From a checkpoint of a small mixture-of-experts model trained on Wikipedia.
Size: 9 layers, width 320, vocabulary 16384, 107M parameters.
Training: 697M tokens, 2659 steps.
Below are experts of layer 6 (counted from 0) of a mixture-of-experts language model. Rows are named router (the router's row for the expert), gate (a neuron's input weights, with its number), up (a neuron's input weights, with its number) and show model dimensions 64-127. Each number is 128 + 24 x the weight over its row's rms, rounded and kept within 0 to 255.
After each expert's rows: "gets" lists some tokens that make up at least twice as much of what it gets as of all text. This comes from a sample of Wikipedia text that the model never trained on. Tokens count by the router's weight.

# expert 12
router [155 122  95 145 152  99 120 163 117 141  82 117 147  69 167 109  69 106 157 151 122 138 136 100 104 113 110 152 154 131 134  97 145  98 162 129 100 163 144 161  94 126 133 131 122 144 171 136 165  76 159 150 103 150 114 109 109  99 122 112 157 103 144 118]
gate0 [ 98  78 147 151 143 114  98 162 126 113 157 126 134 127 108 113 124 135 125 148 117 149 135  88 156  91  98 140 119 188 151 152 152 124 131 137 136 141 140 122  99 134 123  90 120 116  76 137 116 147 133 119 117 137 107 174 136 122  86  95  93 105 110  98]
up0 [ 88 131 100 123 114 125 122 136 105 108 127 111  86 165 143 154 127 171 112 133 117  89 148  96  88  97 120 142 128 156  79  96 134 116 187 134 107  93  85 146 135 130 145 126 108 119 117 130 155 166 102 158 161 109 134 169 142 128 164  95 158 113 130 111]
gate1 [146  99 102  96  83  98 142 150 105 105 111 117 128 142 109 130 126 133 100 153 134  88  91  82 117  91 124 113 127 139 136 113 161 132 164  90 134 122 129 119 127 127 108 149 102 102 150 156 103 137 128 161 158  90 140 116 130 161  92 132 113 148 134 153]
up1 [113 100 121 149 188 151 119 145  97 110 133 127 131 107 149 118 118 118 138  87  83  73 132 146 125  93  84 114 103 148 148 163 131 133 153 131 143 114 153 120 148 121 114 111 127 160 116  91 137 141 137 199 148 106 119 113 138 163 147 126 166 108 149 117]
gate2 [150 100 113  90 128 137 144 131 144 137 120 120 142 126 145 140 100 122 131 123 128 166 137  96 131 128 104 123 158 151 162 115 110 140  99 118 127 110 137  82 112 133 128 113 138 138 121 136 142 151 111 100 125  86 138 120 125  91 130 150 145 142 133  80]
up2 [151 102 114 151 142 119 169 143 145 143 111 141 170  96 122 130 133 131 144 156 125 136 126 149 116 108 108 129 128  89 119 134 151 162 156 166 142 123 158 184 100 156 165 131 122 109 136 108 144 140 149 130 148 132 135 123  96 112 157 145 162 132 157 116]
gate3 [162 108 137 138 143 153 125 140 151  89 132  85 147 150 162 154 139 145 117 158 131 161 129 132 123 156 145 110 171 171 116 143 130 112 123 105 142  96  79  86 123 129 145 109 103 116  51 126 120 141 121 119 156 161 158  68  90 110 109 111  93 116  89 133]
up3 [133 110 173 133 180 149 114 171 153 114 114 128 131 161  81  76 140 128 135 143 106 118 131 123 135 151 155 161 130 152 162 133 116 103 202 121 117 119 113 142 139 133 127 106 120 199 110 127 166 144 151 127 160 115 123 134 121 164 128 133 139 134  95 108]
gets: "==", "===", "i", "l", "====", "r"

# expert 8
router [110  91 151 139 109 114  49 132 120 139 127  81 136 138 153 167  71 100 153  99 142  97 103  95 109 145 106 135 122 152 131 156 162 138 132 136 150  95 161 135 104 116 128 165 106 145 139 116 184  90 163 120 123  94  87 134 148  99 118 143 175 123 119  92]
gate0 [150 140  81 177 104 120 148 203 138 121 132 132 155 153 134 105 113 105 113 129 186 138 107 129 101 165 135 137 113 100 144 107 117 130 102 128 124 141 130 135 182 140  98 132 135 100 135  89 163  76 146 117 153 132 179 138  97 138 108 136 111 138 144 165]
up0 [146 118  79 181  84 154 123 111 100 151 121 120 122 131 135 128 131 163 133  87 166 117 115 181 156 139 150  99 103 141 139 145 126 121 149  94 119 144 135 146 124 114 134 138 120 126  87 160 100 159 145 144 152 126 144 162 127 131 166 117 145  94 141 161]
gate1 [117 100  73 134 102 137  80 129 134 107 117 112 117 125 130 149 154 124 156 153 181 123 108 138 127 145 100 133 113 149 102  84 136  86 144 154 144 109 168 171 110 121 121 125 126  90  90 135 123 119 132  89 170 144 130 167 117 178 140 132 125 124 138 166]
up1 [157 145  79 117 130 105 106 119 159  99  86 113 106 141 164 159 118 112 121 116 178 158 132 174 124 160 120 160  84 130 120 119 121 151 137 137 122 175 145  97 106 177 133  91 151 147 120 110 156 104 122  95 145 129 158 109 145 139 128 115 132 136 158 162]
gate2 [120 116  95  86 171 103 115 175 109 152  86  86 133 111 100 105 122 126 157 124 117 124 120 141 140  95 133 148 109 155 156 151 105 141 160 109 145 135 135 150 140 154 160 122 108 103 124 103 157 177 153 133 140 137 179 177 146 106 107 111 109 115 135 115]
up2 [156 128 109 156  97  91 149 126 127 141 137 141 124 156  83 114 136 151 116 131 119 115 125 164 138 115 115 127 120 120 130 126 107 120 138  96 113 111 118 102 159 129 115 148 123 127  80 167 117 157 139 115 156 147 139 152 115 162 127 160 131 154 167 160]
gate3 [175 120 112 115  90 111 101 122 139 106  91 108 132 151 148  92 154 123 156 112 142 134 115 132 155  85 132 125 144 136  86 135 148 119 119 154 158  95 167 130 113 103 124 140 172 146 124 195 138 140 132  90 156 108 106 117 139 113 161 118 104 127 119 133]
up3 [ 92  90 149 110 111 132 106 155 119 151 116 109 143 133 123  95 127 135 130 162 159 130  96 138  90 140  97 133 110 125 106 119  96 136 124 141 121 133 145 124 149 121 129 131 115 106 114 147 132 115 144 101 149 116 114 169 132 122 123 128  94 144  96 137]
gets: "in ", "of ", ", ", "In ", "on ", "from "

# expert 10
router [105 132 117 129 130 138  92 156 124 138 119  73 112 134 170 139  63 118 116  83 127 111 110  76 102 102 120 127 115 109 144 126 169 145 125 151  65 131 101 146 117 148 200 170 131 152 169 143 151 132 160 147 138 144 114 114 119  93 118 140 153 116 125 123]
gate0 [130 125 195 165 107  86 131 143 119 141 127 101 101 110 178 136 110 141 166 132 138  95  93 111  97  84 137 102 164 146 111 115 148 151 131 156 102 161 160 200 111 101  98  98 171 103  97 177 105  80 124 123 121 118 116 147 107 143 111 133 148 119 149  89]
up0 [177 145 113  92 123 142 129 119 137 133 129 154 190 157 132 121 122 127 105 108 137 173 187 157 211 125  94 160 135 111 159 122  92  98 120 118 135 134 108  66 128 122 147 170 129 123 198 118 153 130 132 115 129 158 128 129 137 109 149 109  88 119 152 180]
gate1 [155 100 116  95 140 175 128 130 158 130 135 116 145 120 118 110 147  80 198 174 132 137 176 111 117 118  92 122  87 144 119 117  69 124 114 125 136 141 175 145 126 102 106 136 153 124 117 114 139 128 108 145 145 104 124 155 100  90 144 144 121 101  85 161]
up1 [ 99 106  68 115  99 130 119 110 158 110 157 112 108 183 138 149 135 104 179 156  91 139 103 119 131 115 164  74 170 113 105 137 119 123 143 156 142 138 115 149 122  56 131 165 109 139 130 136 110 137 140  85 164 123 149  98 141 135 133  93 142 112 134 107]
gate2 [125 120 123 137 132 152  81  80 104 181 113 127 157 117  98 119 110 167 121 106 143 104 108 129 134 121 126  87 136 129 154 129 133 169 136 134 139 156 128 131 149 134 134 108 146 119  87 134 142 162 126 108  94 128 115 129  94 142 101  80 141  84 131 177]
up2 [149 158 151 132 117 116 109  84 130 101 112 156 130 114 154 113 130 157 151 144 146 129 111  89 119 106 130 174 126 129 182 147 146 151 165 144  93  94 146 123 184 150 121  74 131  92 135 134 128 217 134 110 152 159  87 128 116 170 117  81 126  93  90 114]
gate3 [110 144 105 115 129 120 116 187 115 147 111 126 132 100  74 129 111 131 170 141 102 117 124 112 145 160 150 145 149 131 136 147 138 114 158 140 140 110 120 120  92  84 133 137 120 126 120 103 167 169 131 110 127  96 158 161  74 130  91 114 169 103 136 115]
up3 [114 108 113 147 126 144  90 141 106 114 124 148 150  83  80 147 128 157 143 140 119 138 146 148 108 133 129 107 129  82 144 159 129 138 148 124 145 102 115 142 139  86 183 171 115 162 110 130 129 137 122 104 158 134 169 132  90 149  81 107 121 118 119 121]
gets: "-", ". ", "to ", "and ", "by ", "with "

# expert 0
router [115 136 127 145 136  93 104 140 142 142  95 132 144 132 149 182  98 129 139 120 176 139 115  95 107  98 139 164 165 120 153 109 123 164 169 148 162 123 108 161 121 107 116  87 135  90 149 113 147 142 140 119 135 175  96 159 123  99  97 127 160 123 145 134]
gate0 [108 123 125 136 102 111 114  97 123 134 100 145  88 117  97 106 123 146 134 157 117 132 141 129 140 128 116  81 150 170 170 125  85 121 117 131 103  92  91  98 129  91 142 147 127 137 132 118 133 126 133 127 141 102 139 150 129 126 144 113 166 101 127 141]
up0 [140 151 136 159 113 119 127 120 112 122 139  64 146 119 170 143 145 117  81 133 163 150 137 135 131  84 143 137 172 129  94 123 142  99 133 120 128 160 162 150  99 119  99 146  95 158 107 106 129 149 102 113  77 168 110  99 142 115 120  93 174  97 109 110]
gate1 [120 137 113 111 115 118 146 158  87 121 169 123 148  88 136 145 142 105 103 125 146  65  92 120 128 117 102  83 111 136 173 107 135 126 149 117 128 135 102 125 147 126 166 141 119 129 147 148 180 124 150 147 142  95 135 137 121  98 103 133 107 146 154 130]
up1 [111 100 123 122  96 105  92 107 120 157 128 130 108 126  88  99 109 146 154  92 103 140  69 141 141 111 150 115 105  96 112 120 131 124 101 138 139 119 144 112 155 140 158  82 157 119 131  99 114 113 155 142 146 145 138 105 146 117  52 139 136  73 159 174]
gate2 [128 156 148  98  71 135  85 128 134 100 127 127 115  87 205 134 143 154 165 158 140 117 109 125 136 168  92 132 107 133 137 140 150  77 185 141 135 119 132 147 124 146 106 113 121 154 117 111 126 102 172 136 135 129 139  84  82 101 154 135 116 139 132 154]
up2 [197 145 131 144  87 132 145 117 140  66 126 173 146 146 100 112 167  99 152 135 136 122 157 160 142 135 102 120  96 131  72 133 107 118 130 132 138 154 115 104 186 189 117 114 100 111 121 140 122 125 130 116 142 156 151 151 119 140 162 108 139 163 145 145]
gate3 [157 114 129 119 122 113 191 112 129 121 136 179 130 108  85  97 122  94 144 159 148 120 111 118 121 133 163 142 106 143 114  68 109  98 124 134 107 117 143 143 133 112 108 134 137 146 134  99 100 118 152 110 105 109 143  98 145 158 136 159 143 172 146 158]
up3 [133 110 113  89 138 105 157 113 128 138 151 158 151 134  88 132 116  97 126 152 148 121 118 153 161 145 112 130  85  92 101 104 122 127 139 113 153 120 145 110 151 146 121 102 158 150 122 123 167 117 190 149 115 112 158  80 144 134 102 124 136 137 180 149]
gets: "\n\n", "| ", "\"", "= ", "==", "== "

# expert 9
router [112 101 143 106 134 121 117 115  87 143 113 130  87 142 145 111  86 106 174 112 145  92  99 106 146 119 143 109 137 130 133 133 130 148 127 147 113 122 130 116 106  99 127 116 104  94 161 164 138  99 155 150 151 163 141 119 127 106 114 142 148 139 192 131]
gate0 [125 104 145 123 138  84 137  96 136 171 114 140 124  77 174  97 108  82  91  92 154 121 148  74 130 149 102  87 153  87 107 109 116 122 154 140 107 107 119 140 115 117 108  49 100 164 123 136 152 170  95 180 103 162 140 128 140 118 116 114 117 110 135 111]
up0 [139 146 120 149 142 167  94 137 155 127 152  88 156 140  96 143 122 152 144 160 151 106 106 168 140  86 100 178 114 147 162 136 136 117  92 141 104 140 128 108 174 111 168 131 108 112 124 123 154 135 119  59 148 125  87 158  77 190 149  90 159 124 125 151]
gate1 [161 111 148 104 139 139 106 116 141 163 165 115 134 136  93  89 142 188 111 116 142 172 147 133 119 116 144 137  87 169 127 113 110 165 147 172 162 142 150 121 142 117 135  99 109 132 157 126 146 150 139  97  93  97 140 166 168 162 140 129 128 161 144 129]
up1 [103 138 136 158 132 146 135  77  83 152 113 166 146  97 107 108 139  60 164 173 174 128 166 155 116 187 119 139 157 114 108 117 131 130 144 109 112  87 114 140 155 123 133 103 106 131 154 146 105  96 142 146 106 169 132  58 121 117 131 114 108 106 140 185]
gate2 [111 142 127 113 154 146 108 105 124 134 143 145 146 131 152  96  92 120  96  87 111 162 132 145 153 118 107 134 106 143 159 152  85 147 157 129 117 118 121 135 150 181 153 150 154 121 106 116 133  75 146 109 137 139 146 121  87 118 128 132 190 139 115 171]
up2 [101 101 163 107 125 125 185 160 150 134 165 129 139 113 110 107  90 109 140  93 136 132 119 119 107 116 112 170 133 176 146 121 166 149 156 157 119 107 163 107 169  83 140 167 121  92 147 120 124 181 115 108 121 183  94 173 114 124 146 127 173 143 146 116]
gate3 [131 127 106 153  82 151 157 141 118 133 112 112 116 122 122 115 108 124 134 141 162 113 100 156  83 123  94 139 153 152 158 135 141 129 129 112  95 131  91 133 145  92 104 116  94 142 105 149 136 115 111 109 155 109  94 121 138 122 112 164 125  99 131  85]
up3 [140 110 141 147 115 127 154 101 139 151 142 165 110 112 154 116 147 150  90 149 117  90 125 101 114 100 132 111 127 163 106 170 116 112 176 152 149 132 117 106 138 154 113 160 133 146 145 153  98 124 175 103 107 169 128 132 152 150 178 112 156 137 116  91]
gets: "\n", "- ", ": ", "(", ")", "°"

# expert 7
router [ 93 106 128 156 123 129  74 149 151 139 119 159 133  71 128 152 110 125 141 136 157 106 105  92 151 128 122 129 124 127 155 123 133 142  87 161 137 117 150 111 143 126 157 137 165  59 118 121 174 109 177 133 128 158 138 141 121 108  81 141 148 132 114 148]
gate0 [124 146  89 116 127 110 103 118  98 134 112 110 140 130 125 117 156 119 120 146 119 118  64  96 126  72 114  95 123 129 127 128 120  97 144 115 105  88  87  97 141 136 112 126 102 139 160 128 164 103 149  87 111 151 108 147 153 165 141 141 154 160 153 148]
up0 [114 123 145 126 102 175 127  98 127 129 130 115 124 145 110  82 154 142 126 171 157 133 160 106 182 122 138 129 122 117 132 151  89 100 133 146 150 124  77 134 130 128 158 127 120 108 151 124 129 104 157 147 108 140 148  90 122 156 122 168 115 123 142 140]
gate1 [136 149 134 119 103 133 122 151 143 130 148 166  99 121 112 114 127 137 140 115 144 101  92 108 133 102  92 126  92 153 102 120 156 130 131 165  86  96  99 101 112 159 104 139 143 125 135 135 132 126 161 129 168 119 134 124 123 139 119 153  90 167 132 120]
up1 [177 176 117 166 115 126 153 144 133 153 119 114 132  80 121 146 109 104 143 129 122 135 123 165 105 106 168 160 134  77  96 150 137 168  87 115  96 151 120 135 143 140 160 120 120 121 171 163  87 149  92 143 128 150 166  96 170 112 119 113 128 112 156  70]
gate2 [124  82 174 122 126 155 124 117 137 124 142 105 126 189 122  88 141  94 175 134  97 118 148 110  98 163  92 107 159 193 108 152 117 110 137  86 141 125 107 124 134 111 116 135 143 119 130 138 114 117 105 181 110  94 143 104 150 150 149 121 115 109 147 115]
up2 [129 125 128  87 149 118 135 157 145 110  99  88 113 124 126 147 175 146 108 180 110  95 129 116 143 164 129 104 128 102  61  95 165 164 175 116 124 125 100 133 130 156 143 103 173  99 148 132  83 110 135 144 160 136 142 134 153 101 103 149 119 134 132  91]
gate3 [ 92 158 169 123  84 170 155 127 124 144 122 122 149 138 133 135 116 147 139 143 188 115 136 134 119 111 148 142 151 182 144 146 174 135 136 100 126 157  91 121  90 132 131 132 147 115  81 143 138 103 146  76 116 114 143 113 122 155  72 140 132  98 104 170]
up3 [133 172 133 105 138 150 129 120 114 153  76 152 126 122 105  94 152 130 118 146 125 102 126 156 161 135 171 125 115 130 150 120 139 155 124 111 111 129 115  88 162 134  81 183 123 120 151 117 146 120 107 142 187 119 167 127 114 157 107 114 136 139 145 149]
gets: "| ", "–", "0 ", " ", "; ", "|"

# expert 14
router [136 107 119 129 133 115 117 143 122 170 167 104 101 155 162 138  93 139 157 163 121  75 101  84 103 113 118 133 140 144 143 134 165 146 115 119   5 104 135 107 144  90 142 107 139 194 141 123 159 121 151 118 109 187 112 134 156 108 110 146 153 111 104  97]
gate0 [149 140 142 119 142 143 113 156 133 122 116 120 185 146 126 140  64 102 129 131 125 137 125  98 127 130 147 117 105 132 136 152  85 125 108  91 104 132 122 159 121 143 137 150 116 132 159 115 163  90 129 100 118 159 147 112 124 157  99 152 105 139 154 136]
up0 [132 155 134 161 151  81 132 131 109 155 102  76 172 109 148  87 100 101  88 114 133 175  91 127  99 170 126  97 137 137 150 148  92  87 106 106  89 129 153 129 151 120 138 114 130 117 133 151 106 110 121 121 138 159 139 162 107 141 125 116 146 126 162 127]
gate1 [148 129 125 120 140 150 149 109 106 150  93 106 135 144 123  93  80  73 114 183 139  95 150 103 147 149 124  97 138 130 127 137  93 124  84 101  99  97 148 129 128 113 150  80 110 115 150 128 146 109 107  98 101 128 140  93 122 172  94 150 149 121 141 174]
up1 [116 185 139 122 128 106  96 158 134  83 103 136 138 114 128 107 138 154 113 141 127 134 144 162 102 122 161 114  96 113 127  84 118 151 123 126 175 134 134 150 136 102 106 143 128 125 121 126 139 115 128  90 164 136 135 107 170 132 109  78 123 157 101 145]
gate2 [153 121 115 105 131 146  70 122 154 119 108 132  88 110 105 109  99  93 123 112 132 118 109 138 111 139 135 128 128 107 116 157  99 131 148 136 140 121 156  82 131 116 140 119 152 130 126  85 115 132 160 147 162 142 136 183 163  93 146 143 133 147 138 159]
up2 [136 156 117 129 101 154 127 145 121 152  89 134  89 122 143 131  73 112  77  95 127 110 137 102 125 106 125 107 102 114 154 101 129 117 144 159 119  91 120 117 101 135 152 117 142 130 134 119 159 166 109  99 132 120 106 147 119 121 103 131 106 126 141 152]
gate3 [118 102 152 149 135 147 150 103 111 102 157 153 125 108 118 133 123 137 109  94 148 101 125 109 104 171 116 128  97 120 118 102 159 124 114 112 104  90 129 126  67  96 155 116 126 106 172 153 115  86 142 122 101 102 116 163 131 122 146 123 118 120 143 121]
up3 [135 183  81 136 139 157  91 142 107 175 132 127 132  96 125  81 132 150 125 119 127 191 142 131 168 107  92 104 179  78  65 141 161 124 128 133 163 104 123 149 159 132  81 158 114 135 126 123  84 127 111 113 124  97 107 132  93 129 129 120 136 130  79 159]
gets: "the ", "a ", "The ", "his ", "an ", "s "

# expert 5
router [121  95 135 114 150 100  89 130 148  97 117 140 142 127 113 138 167 106 139 152 168  96 145 132 107 131 102 122 123 138 141  83 131 115 122 155 103 128 142 102 118 132 122 128  92  90 127 132 182  86 145 112  95 134 104 165 119  92  86 139 124 100  95 134]
gate0 [123 151 115 101 134 144 118 103 102 129 107 137 134  85 172 118 100  81 131 105  95 110 123 141 135 124  99 103 147 164 171 134 139 126 119 121 132  87 161 188 126 133  94 102 128 133 133 109 136 147 109 131 151 119 120 128 121 143  86 127 132 117 148 135]
up0 [118 158 117 159 163 155 126 179 109 153 143 121 121 136 169  97 127 155 139 151  94 119 140 116 152  91 137 140 137  86 139 120 154 133 124 149 114 121 127 129 127 122 158 120  99 118  92 126 104 131 122 144 200 127 126 133  97 129 176 143 110 180 133 104]
gate1 [115 169 118 109 163 171  96 157 134  95 124  75 102 131 153 141 135 133  95  99  93 119  93 125 158 126 126 124 110  94  58 112 173 124  94 158 132 103 134 150 137 116 121 149 173 106 148 147  97 120 176 127 108 120 153 133 194 136 135 168 120 197 126 140]
up1 [113  96 129  95 129 107 163 139 149 116 115 111 155  98 167 107 157 109 119  93 143 163 122 113 163  62  81 121 111  60  54 172 100 158  88 142 148 151 121 156  94 133 118 140 131 116 114 100 128 112 125  87 151 143 163 134 143 106  95 105 167 164 108 130]
gate2 [ 70 163 100 107 113 173 149 135  97 142 116 129 189 106 139 107 143 135 103 104 120 109 128  99 131 125 143 133 141 146 124 167 142 125  91 107 141 131  96 131  87 146 114 127 135 141 136 127 157 142 111 106  69 128 102 155 132 130 162 106 184 120  91  86]
up2 [ 98 148 123 102 134 109 158  95 101 171  91 138 169 135 153  69 123  98 149 142 125  98 105 154 112  99 100 141 131 113 181 138 112  73  98 124 172 145 146 146 106 101 123 101 121 108 170 102 109 126  98 131 142 125 138 160 153 111  99 146 134 115 162 146]
gate3 [151 111 141 115  98 123 103 132 149 175 101 113 108 103 155 160 131  87 128 109 123 154 144  90 125 146 124 116  67 147 125 136 139 121  82 114  99 129 130 135 122 131 176  88 154 143 151 104 100 100 148 102  88 136 191 132 147 101 149 133 131 132 151 116]
up3 [156  97 114 149  97 157 135  91 119 169 123 140 147 148 142  92 123 106 139 118 106 106  87 104 145 127  90  81 129 170 145 116  71 125 151  79 155 140 123 113 158 119  90 105 138 104 101 111 111 140 118 121 152 129 110 155 139 108 172 132 137 153 147  69]
gets: "201", "200", "202", "199", "198", "197"

# expert 1
router [126 103  83 149 128 147 135 148 120 175 112 137 145  88 125 121 104  95 145 166 163  96 118  93 120 102 164 165 186 161 161 146 131 135 158 133  59  94  99 127  89 123 127 108 166 155 112 105 137 142 169 182 129 115 158 117 139 103 116 140 165  99 140 119]
gate0 [ 87 147 117 134 135 120 158 154 137 111  90 128 151 100 138  88 136  97 114  99 125 168  90 127 125 107 117 135 129 129 144 140 117 170 170 158  53 146  91 159 160 115 123 114 103 133 128 139  98  85 142 128 116 125 106 160 103 151 139 133  49 105 178 105]
up0 [146 114  86 121 142 105 133 157 168 134  98 131 147 122 132  90 142 154 114 170 130 134 103 100 140 129 117  82 138 108 103 142 103 133 171 136  65 115 110 126 141 134 156 101  95 138  84 195 128  99 169 160  76 111 112 113 114 165 147 160 120  75 142 135]
gate1 [140  76 150 156 173 142 124 170 137 164 111  86 121 100 164 136 156 179 156 102 161 133  98 103 128 102 149 110  97 107 121 104 147 129 154 119  74 130 107 148 161 132 131 163 105 115 110 144 125 117 136 137 118 150 106  96 130 143 131 174 154 156 139 129]
up1 [166 147 151 108 122 133 165 148 148 100 120 146 138 112 103 165  90 151 142  67 119 120 146 119 129 116 170  94 144 160  90 124 128 122 156 142  98 134 119 149 167  90 107 135  64 131 140 132 137 125  57 114 108 138 125 149 108 141 128 166  95 115 168 108]
gate2 [ 90 160 116 150 144 113 142 165 143 110 172 145 168 133 160 142 170 103 125  76 136 129 103 161 130 118 104 137 109 128 165  93  67 133 125  89 174 117 104 137 137 113 123 147 181 107 101 117 127 149 139 120 150 158 110 123 157 116  90 119 128  90 152 127]
up2 [133 116 124 142 110 159 114  87 164 126 114 121  91 140 147 104 102 146 118 172 128 117 171 160 125 113 142 131 114 129 121 161 148 156  93 129  93 118 134 141 148 104 142 103 143 111 150 168 154 110 158 120 112 108 108 123 125 157 103 159 136  91 102 128]
gate3 [166 119 100 124 120 122 124 109 116 135 109 120 101 136 137 129 135 111 134  98 163 102  87 145 120 133 117 133 153 102 132  96 179 134 113 128 159 135 137 138  92 166 137 139 140 140 109 105 113 133 167 138 129 121 161 164 104 133 159  60 110 106 151 124]
up3 [170 129 114 115 174  80 139 135 173 140 147 119 111 152 144 130 157 138 118 143 103 134 140 141 158 152 100 153 104 129 128 130 139 119 164 167  73 107 135 130 104 121 123  94  91 133 160 148 113 124 133  67 119 131 132 156 124 115 146 133 102 106 125 112]
gets: "that ", "which ", "to ", "is ", "who ", "not "

# expert 15
router [120 115 109 150  98 123  83 147 145 101 107 149 123 148 147 115  97  91 167 136 158 120  96 104  94 125 120 122 135 134 139 134 138  81 135 152 108 150 144 113 117  90 123 128 162 108 134 153 177  81 163 156 155 120  92 151  90 120 163 116 141 163 162 120]
gate0 [144 126 149 129 128 142 117 133 119 141 122 123 134 108 132  83 142 141 170 170 133  67 157 121 111 171 129 114 128 126 149 116 120 132 138 140 108 132 186 152 130 147 141  82 141  98 126 129 108 131 144 106 117 152 152 111 148 115 119  60 111  61 141 135]
up0 [126 160 133 116 175 143 130 149 115 135 113 122 189 110 171 133 117 121 138 150 145 148  80 120 101 135 139 147 127 132 125 123 135 126  90 182 129 108 142 139 101 131 162 155 124 127 112 168 165 108 199 121 116  71  80 108 152 156 146 107 123 112 136 154]
gate1 [149 143 134 145 159 164 190 170 118 160 153 137 133 135 140 123 120 112  83 100 149 111 130  80 119 132 159 109 135 129 117 133 158 152  99 149 124 143 121 128  51 130 131 118  96 144 174 141 123 116 173 125 140 127 159 138 110 116  88 146 131 116 154 153]
up1 [171 110 127 143 114  94 133 112 162 169  81 132 116  95 128 137 174  98 185 133 142 115 125 130 134 136  73 129 120 129 154 154 157 125 128 129 113 130 159 120 100 132 132 132 144 135 102  94 128 149 139 146  92 122 184 110 159 138 133 106 208 153 130 118]
gate2 [ 92 112 114 155 169 156 139 169 155 140  99 130 114  73 132 120 106 112 152 114 141  87 120 109 133 116 103 112 162 129 139 117 142 101 156 127  95 118 120 141 126 108 121 160  61  58 101 117 122  94 163 138 114 142 123 173 139 101 106 128  97 124 143 139]
up2 [149 126 170  80 109  64 121 109  84 137 164 138 144 139 118 120  93 136 114 135 146 144 112 161 102 158 101 146 127 121 114 120 119 126 102 118 124 118 154 108 128 127 103 137 155 143 149 112  82 114 109 101  98 130 135  91 122 175 117 136 174 126 143 140]
gate3 [134 151 121 120 163 122 117 144  97 157 132 119 112  89 143 125  58 110 150 142 104 137 159 110 148 115 122 124 164 127 111 135 153  94 112 158 137 116 125 111 168 103 105 126  99 141 121 155 116 128 126 137 123 129  97  90  97 101 150 145 101 139 134 117]
up3 [ 84 135 119 126 130 151  98 172 122 112 137 157 131 171 105 147  60 110 134 141 136 119 145 138 147 136 169 134 122 116 145 143 100 129 123 125 153 125  82 136 158 118 113  99 104 109 133 129 147 110 141 119 172 127 147 143 125 140 160  64 110 162 128 100]
gets: "and ", ", ", "was ", "| ", ". ", "by "

# expert 3
router [115 154 125 154 137 114 100 146 159 145 115 129 140 155 140 139 119 150 153 136 117  99 126  86 131 113  93 136 108 139 127  99 107 163 157 114 141 104 142 161 125 157 110  98 139  56 145 162 180 113 143 125 114 129  92 159  68 101 122  94 156 124 140 154]
gate0 [129 121 116  82 107 116  97 155 119 131 151 152 157 109 111 117  69 127  95  92 184 112 107 149 126 114 121 116 160 106  95 160 153 142 161 155 156 164 121 120 128 111  81 181  62  92 127  99  99 117 158 128 111 145  91 192 168 118  95 160 108 121  78 151]
up0 [127 106 155 159 106 140 130 117 140 123  96 101 116 128 173 117 158  98 124 188 146 104 152 105 134 149 107 146 138 111 145 115 134 148 122 114 110 103 151 167  95 131 160 152 182 131 138 148 140 130 159 144 108 126 122 124  82 126 132 155 141 136 193 131]
gate1 [148 129 196 116 123 153 116 120 122 119 141 108  94 123 149 159 107 166 104 148  95  97  95 101 125  87 133 120 165  92 115 115 132 134 138 162 109 135 146 169 155 128 121 167 122 136 137 178 110  97 134 159 113 157 105 159 113 154 170 118 155 126 154  87]
up1 [188 102 138 152 114 108 154 116 159 116 123 130 160 165 109 170 104 161  99 123 162 165 152 114 153 170 142 141  73 144 121 122 150 112 110 119 119  97 122  81 137 134 143 160 104 149 135 130 162  97 128 201 107 114 128 136 131 120 140  84 122 146 111 165]
gate2 [102 141 117 107 160 134  99 118 147 114 102 106 150 146 149 142 153 120 141 142 152 134 129  95  81 121 119 146 131 176  85 113  86  82 102 153 156 121 117 161 168 152  91 109 120 137 122 116 129 111 147  85  96 125 111 114 145 125  72 161 138 144 142 108]
up2 [144 122 112 144 116  95 135 152 130 127  94 120 111 139 105 113 130 110 121 153 120 124  89 114  75 113 125 160 122 134 115 183 151  97 118 161 132 164 116 198 126 107 105 161 178 123 144 133 118 149 179 119 144 153 100 167 130 146 129 144 149 124 120 144]
gate3 [130 164  57  95  85 142 145 154 160 125  94 114 168  82 148 158 107 146 135 148 106 139  95 124 182 130 135 140 159 111 146 138 134 127 174 172 108 138 155 128 120 117 126 124 122 106 134 130 155 169 127 174 101 180 149 162 173 128 157 109 116 113 140 130]
up3 [ 97 139 143 109 117  77 138 120 130 108 131 102 151 134 108 121  95 100 119 120 169 130 135 115 107 149 102 113 147 133 125 127 166  99 145 141 134 144 110 125  95 134 136 148 168 120 152  99 113 111 151 105 161 131 124  67 110 130  87 165 129 120 127  86]
gets: "\n", "- ", ". ", "A", "\n\n", "S"